config.yaml
d_expert: 64
d_shared_expert: 64
moe_layers: [1, 2, 3, 4, 5, 6, 7, 8]
init_std_up: 0.054
warmup_steps: 247
Below are experts of layer 5 (counted from 0) of a mixture-of-experts language model. Rows are named router (the router's row for the expert), gate (a neuron's input weights, with its number), up (a neuron's input weights, with its number) and show model dimensions 0-127. Each number is 500 + 40 x the weight over its row's rms, rounded and kept within 0 to 999. Numbers have three digits each.
After each expert's rows: "mostly gets" lists some tokens that are sent to it at least half of the time; "gets" lists some tokens that make up at least twice as much of what it gets as of all text. This comes from a sample of Wikipedia text that the model never trained on. Tokens count by the router's weight.

# expert 15
router:449500488497435506521514478495479495563583415500452517531524561556456508470438520460458529521516547424478538511500453461492559537462477499468450512438509495524564465463486495500509538447523477504452440501497452538461399500431431553517523506461493520439521461513441472522539453545497546525551519482456507509515510486519472613505478448500470444601545499456479483540487500494419552449552
gate0:561520437504512485496533491436461453500541538580498507517546449478452505471429567483505514547514541474472536608519533520551513515536488469530502526571522499475586496458581531447546563457482461467611499511490440486493455503538507482499503484480477421454445528561479478479367521527491538465490447504463524549528482538503496485484493499457532503451560476501491518470496429521524548453444
up0:519471461520541500487473484568535473496546549532460554450444502490528496531478496468509449574516533475364540448518549490567429508470415444454513518542474498500536501477507490512489531454504495547507486523600504465509492443535572488396512508499531503498526515513508553462425502472561485478543450551503475522481447549423505475445507499493452527481500540531585516523488542435465527560432
mostly gets: " of", " between", " on", " at", " around", " about"
gets: " of", " in", " on", " at", " for", " from"

# expert 11
router:484529524477413529456468435493501525505496428494368487515487513494463488507550533483423512494475577482508469527501531430495554486519484494461370416515508487507548517451484508517464534490557497459476496503492441495512527539427502510528540502516511544451494525505538458486505549516457470472584485524474486552491505461536524516490592422458423451554558560480544528515426482529553463471494
gate0:486555497491488457537471463554518457540561433589529438533501449483469517542554444559546494475517524508463467475493489438474498493486460454538552477554533453508500602489478528421505586513505462506541502538443471433426422523506478528511556511448502483475477554455511528478458516494449541434545518513470426571502518544464472495484556417557479466474497542478443472522474467523501455490441
up0:483509502477545494509497479522460596509472539423526468519533525584464488569513476443523536533552462522534582515400461592453447575502500525486476550447510522475490518436477460528502478514526524471483531537484550550438518472507551508444478485482457462504483503542504575509523526543470489538389531503492486457469525483516451517542515553519479546562490536532461392497540516516478517592529
mostly gets: "burg", "č", "ford", "ő", " Smith", "ton"
gets: "z", "en", "n", "land", "er", "son"

# expert 13
router:532493509418511457490522458428509492542538497554532518528544515541516464449478489448416523452511480472511502506441462424479498430517490462498501520464559538429563486521466512470522492464540516529425503486443447509486494494479511548429559551508427559525483504494492493470515470589538435504493492461398459512517620497482516582474499427494473444543519527432466541443513528520474456489519
gate0:447532569484501460432515479496522488468543511503501555513541443477536477496534543424460517476567540492544521546474574490504529527501494479443548476519554484462531516484543457486471477636586477541391543481453479524488481552555482489493514439489404583499439498488553500513550568482493485537477521508475480535491543482513530521479507522541495473471519574554519447478480551424533568522498
up0:550524473496484490483443504500514490550559504549538548484509488480482475486539411477499523492532416462504533455506518533563526554516546502486483468536547513514535555409521462510487528585567502475471527453509607487489591519520497457495532552551530586532506487474493470457583542504585428515518510504488469488474523529577500515553563463539490425582518463509519518438477494560433486484489
mostly gets: " re", " dis", " con", " do", " su", " inter"
gets: " re", "ur", " con", "vi", " De", " de"

# expert 8
router:500477506469495545556466554519444530540515459511447523512536550491441504487549487542541576476475497439468508493450533372518471475478503491502499530518496514466573460494488480481522510535544484524494466493578458488542476499512433490473508495471411492407482505584472433449589546495515490484498562521463517516521453450417544579460531414477458498517506550483530465549428437493504540521541
gate0:475591464467501508531415505441532519564453396481526385559514581548478473490547502478509522474541499499516524520464477525489459505538531485441512479469509531541486489430537506496503551406525511481479552525500510508439503472501488456482564514478502521601538505493507585514456477491501499545481510498512477462475477374527503473453528406505488480441483506501518398490507496468475498539559
up0:509500454506466542470513527584505506436481442515489489536507483506517452444559549463458473529479404565523483490508488529559455497550503390492515493431539471462506562535479522472497486517519475477479453455510466470460561450516523546524419503464541506483505444423477478498486453453502447566465466432500489461455528616522520481562548563480539505489597483508470527470473488567497471475443
mostly gets: " Location", "^{2}", "′", " (1", "•", " Born"
gets: "-", ":", "\n", " (", "===", "•"

# expert 5
router:518423504440537537573507471426507447485501483462520505519491516469486436461502596371467552578469554505479534504473498457475503540472459470519457512572561527481508475497526524529552480546592462530448533504495447519471446451518516502503576494471484537479437539517467498479605526532527496497485564491465484542490550505509505556460455476448472437473532545506493502540539521474453558442543
gate0:498571428446508519484547514526458481456498534549520471499529533448460458516533510461456450557531477470486414473485538493505496462542515510420538471490567510487480493441479610494519499613470522487505532414547477459459505507544510491484540486529537578525504486513473458449526548446472443562475559488457447549555434445440493469465471507461456522434559458474516500504509486594481513480490
up0:492530526442479517530535437509415499432519540523489502519470477537477418483489532444466538525489574513468453483559542508505501392511493461444480528526526496448458509482567533422510458526466470454527462490531505463512427533548464472505509522544522527502470514505512485542512519531508522493525384496505549569510510526549535491433486569503411417413530492489552549566511544433542463474494
mostly gets: " imp", "dependent", "elected", " young", "posed", "right"
gets: "ar", "ed", "en", " ", "d", "fer"

# expert 22
router:439522520486477545466504542495496445566499474477509495519547476488412470419473494534436533543529507434528524549427418475435540557471557472476446461455535495519515483486442425480486509578498449487435471491507452566482469538479525491570502474412451517469502550509433450479514489531553454502502560444411517512465538433497498534501478432476483481515555523476454472487441487536477539470537
gate0:463494585466478397493474481547440526470509482494496560494550538548467465503464516541512507453531451518467538512472534480468500546477519471447499483475568513537503472555504500478476514462528401502482497465528439493439489497511484449515618485538504591509461495432517528446449586463489474572495505541467529516445532508448547472464490523503563441504491560493505405566424563521494485511535
up0:488498448498482482439506451444524464533468591421487518455520503540487476510419515504533580508551539507427406471479501490513516538489470486533530544572457555531531444571488467551482469451562500478560506478476500475507532569501419484514553474507516429516510474470473498449486521540505468524477499528460468519469487532446468511399554448472542456526546525523445439417542453547528492548532
mostly gets: " \"", "After", " received", "With", " under", " after"
gets: " to", " \"", " with", " by", " in", " ("

# expert 10
router:482484543493486515542499445484562533539524427526435487521447531475462514468509537414480574493461505458498463498501460473447515452528489500511452464575494495419495483499474519511469519492621505491442438485512462480485537474467512523530570442492522565452493516485424444517513494545547531565520498498416531614551484526475459532402497453443479440553517490467482534493473533512548471449513
gate0:506459460487556486449471525462493477519476588508563484485476451434503475518433507453442450481505484499470473455497499468474535458438509531476512468465471487517489482494437484528415492451493468587431495480473455518580532561460572561514525495488411458520490551483524522466538509490518501478548482591501490496520504532526597558462496508532495487572398527534464581448498454493441568505520
up0:504468524479526492515548442483487500425504567482513492553511547488536457480486515592531485539546525462542492480471533499525503516476531476500477536507497470539540524436525485470467432548523568458504576520546510511493554525506512420402574533499477489487493585454479526510504524495546504450553625460516399530524491461489454475617501499470456533540503520529578470435509471484500536498561
mostly gets: " her", " his", " their", " Thomas", "ers", " its"
gets: "s", " his", "ed", "man", "ers", " her"

# expert 6
router:487473509445454498580547473562454526513547455513483546490531511525478494475522521546480548540512497483471536507509496474440558482548497477494470439593573509494535564499423545428396533490553433470481488523486388478485482476460441592466526529426505574516505533484542487513512485497470485526562478475494509455536525459486500532471473500417439475532510530476446497543443516503541425444495
gate5:425528508412488477490503523519537542484492502471484476579565551517490527510534445509488511587547443508531551434416477500445471488575496491518550464516567507516524551521506441494552557495472586487515481466511463519426535542524478509571585507537447497486533526461462529475553455478512527474503500533470534547458495380544535558520514533523441490547508543513482561445521511569490545480489
up5:446530448464533455524532489502583516460452451413480486461443547444504517453489475474470501492526476473471459529442468502446415496496546506539515527514591479410616468399480472524473470484540551452467499478511515518543523424527512509452464469477451493503462528503537441512512481498572476465474488455515436478603465469532475466517536492541525522476433506558474512482506457459476498549460
mostly gets: "log", "ack", "ious"
gets: "y", "ter", "er", "el", "il", "ir"

# expert 23
router:436503509408454550555499491529526416517559438483527512578542521485516524445466529453443498548501500494541521478491480498500553484516582475463420464532508533453606554483496456560544522478504497420432583510562460514519519495426471531494585481452469497435443535499523504495497516450469504511511509512473527457532509431513455538503454440498430526553497530508459469468490492535512566485529
gate0:471462534414477503581449438467508470527507523558490513537561545483509500489516511533482504498411457446579469473424490483565509564523519489501456467469539564476522513495522528538439500557486477517495534525507482503552464473508472567566557505534519498551527515465445412499562512492488500433565448455448412450466504537462497539411561517492556482475487527513513417519519475512504458574521
up0:445530474519511498473500482483502494497496520517463499492574513542516478473532569471492453503463495505548480530480453501431562553574495412506490470394535535416525510452523518548530468512481606447568447498414487474542493447520476509565547509482482491496565497513481535489573494527491587464478538556447571449543459561523467509443427498521469438484484550538462486485513481583507510500505
mostly gets: " first", " five", " third", " following", " pa", " four"
gets: "s", " ", " first", "y", " p", " United"

# expert 7
router:485430464398507486546526463519412527523553452527506489553489534482469468483500504422497563553490446453486527525427455489513487541498492504518423514539573550481510488464537523576524488538573473491469509512512497479523467438475430494466512502467457581441550492468503505484523454523505499443543502494392516515448508439527508591532501522481462520553518479499517527566470524584489515441582
gate0:493487541510526420464531553521419510494501481549455516475486514466465498454478505434498570555545476559417510491543467489499496558485464497479447516533550467520481542574460495500428532550544521468505498496531476558521500457482419528529499539442449579443495502478487524455586485543525576456529496474502557433520394488478484498521488520530537532477476520517581478585453468544414474504512
up0:509474538619501527448542520486478425433474423519450531446488458583507511493519503498507502541523560520510499542547523510507508487464584509468460495496513503531470566518495529423505483540529485497472502519492462525522643527493551456506521489449524454545470489514496519470552530593431461508440448490474466535506491598480492449521435548461528529562489454474461488472478508474572436493500
mostly gets: "@", "<", "[", "le", "ra", "fe"
gets: "le", "ra", "ri", "fe", "ro", "re"

# expert 17
router:528458483489474534513449477483533501506504484482490543496518566515468477502458532488431506524437491443443524492507490423517529529462472439444445532545557566530580511421482511490492525545586478435475447562569485514518552511451512528524534538460533611490502558513577522512515472520511571485484539515404524503492510388550454544461469490507501422541511549461488485498497452485488529500558
gate5:519508538452396523484481452464545512522519439520549510456485482519513509457554543486490536566511502527513460421481482524503466462574534556470453451457433484478562493468457541519522506484466522486524539477488426556507495496479524484522520526495488495483496471433541556536500553504457541586472563565417562458569516482540545529618569476480477470472482548523491483440410491476438518503491
up5:517577463491461496466494472531545555507592487461530416507487494513572455585520554482527493542526475557487483509538508482472445474530422470510386499478532498527551510432545510583514490433519525569481409517496443511505456460528502492473511516458514481472504530469511531457440573481524480500498558435514545486471582463538477457489484481506452520475496516506465580511420494545439460500454
mostly gets: " part", " win", " place", " large", " building", " back"
gets: "age", "ate", "ance", " part", " time", "ce"

# expert 16
router:484520430480447541457534424527535501528535478505463479561461503481489478445574528524470534501428462424539499499429481452527514549511556488446468404464563521499561524461465493497467572541548484491456474492485422563524454501466496511500511517459465552502532565459527515476505515505515465472560503503422449434458502436569537545497535438525498479499527557447520535501421483477593465494492
gate0:433468505584445545462459498584480465521501480520526486496500562542469468478517493507450477508484494507512492554506520534474514471480443492449476408435623492430528503502508491381487607510531432406465523496451533511518484504490484536548503564450471478509505499570495532532560461535516436496507513497445470508515542480516479490451535459491525393496541515519503492543452469443534475473499
up0:621581497478499570509470557466485475492560496472456531537513495437520540529478494501504482471597512554478469468426588504520493518544446521470524539482501502590464561507481507466468472501480560546574547556556533537481488519483495501526502561492479519490516536476546521535549501490466456538415495473479521504484448483516527496530454533541495575527503405440543472484592463506504526481583
mostly gets: " George", " Jack", "&", " co", "ö", " Tom"
gets: "re", "il", "ri", "y", " co", "ill"

# expert 12
router:529485497499436537502489532494481499484574480518442512554535554505502517442489510451485603564494553439514518536487557411443489547485504520456455485535534494474539505486476534493521584542541477533465511505465385526483475495441450523490595516468523464459475504501518519421578566514503480552520476501419525498521524427460484502428553379476477486480497493487490533522480514528475527458555
gate0:512542539487468489482550503559544531587504527511478459521483611487468437508506535542472481476484539436544458506487530473508475492536445471449516469518519497584506485524524561428466501527507491517487551477504385506561581530427488485482484473494469499435511476513488428501417539508500503528457439462447517486416541471464534479558513437500467514457565464483546494586457506411524528523513
up0:440519483499477564458482563481529478513453477498411485563486536517517460516547488469484463540506529492541532531473501473521511498509578488511504445550561528474509515521439491576496486453478495543563477529481478502450550450531570498495503571486476513523555463608486514436483506452503469565442396483543463363494479497501503521487525496439419502489487509447523532471472549520597488505453
mostly gets: "|", " |", ");", ";"
gets: " |", "|", ",", ";", "==", "==="

# expert 14
router:484518521439442487536538502550445550538623455518440495539518537535465502501438541482439470521457504474486492508509467454505544486525490513497518484491559505489513551475490499482543533513537409474417520463477469468479462434530461486550554517486470508402512463483489502452538493517548471596491544538376518546460508525560434523457573486461459474563522472456486493513478568504527540459522
gate0:468555518442488487496536503503498530555496501508443525426533554578472514475463480544412509505493451486452492464455456506462519595562508493419559503428500498515518573490468575492441509544530473461498456482429436469514534507515472499555489554511534469482573494558495570450530468461502394542555519511513534547476541488540441542533479469532423440525493481466508518498568521505483442508480
up0:489397477409480489502523512492450483506534549508536527489481513511473471509416477460500531505525437525483471422504522506500503497498510505559515495575471479539496455471493510491493551483504500451516474515502432507450482444453431494540538505501508518441474491422509549530463537519518440493568511528463489568479502596525498484376607500523510421521506507619495496414449541519531519454495
mostly gets: "u", " 19", " 18", "‍", "–20", "–19"
gets: "u", " 19", " 18", "a", " S", "au"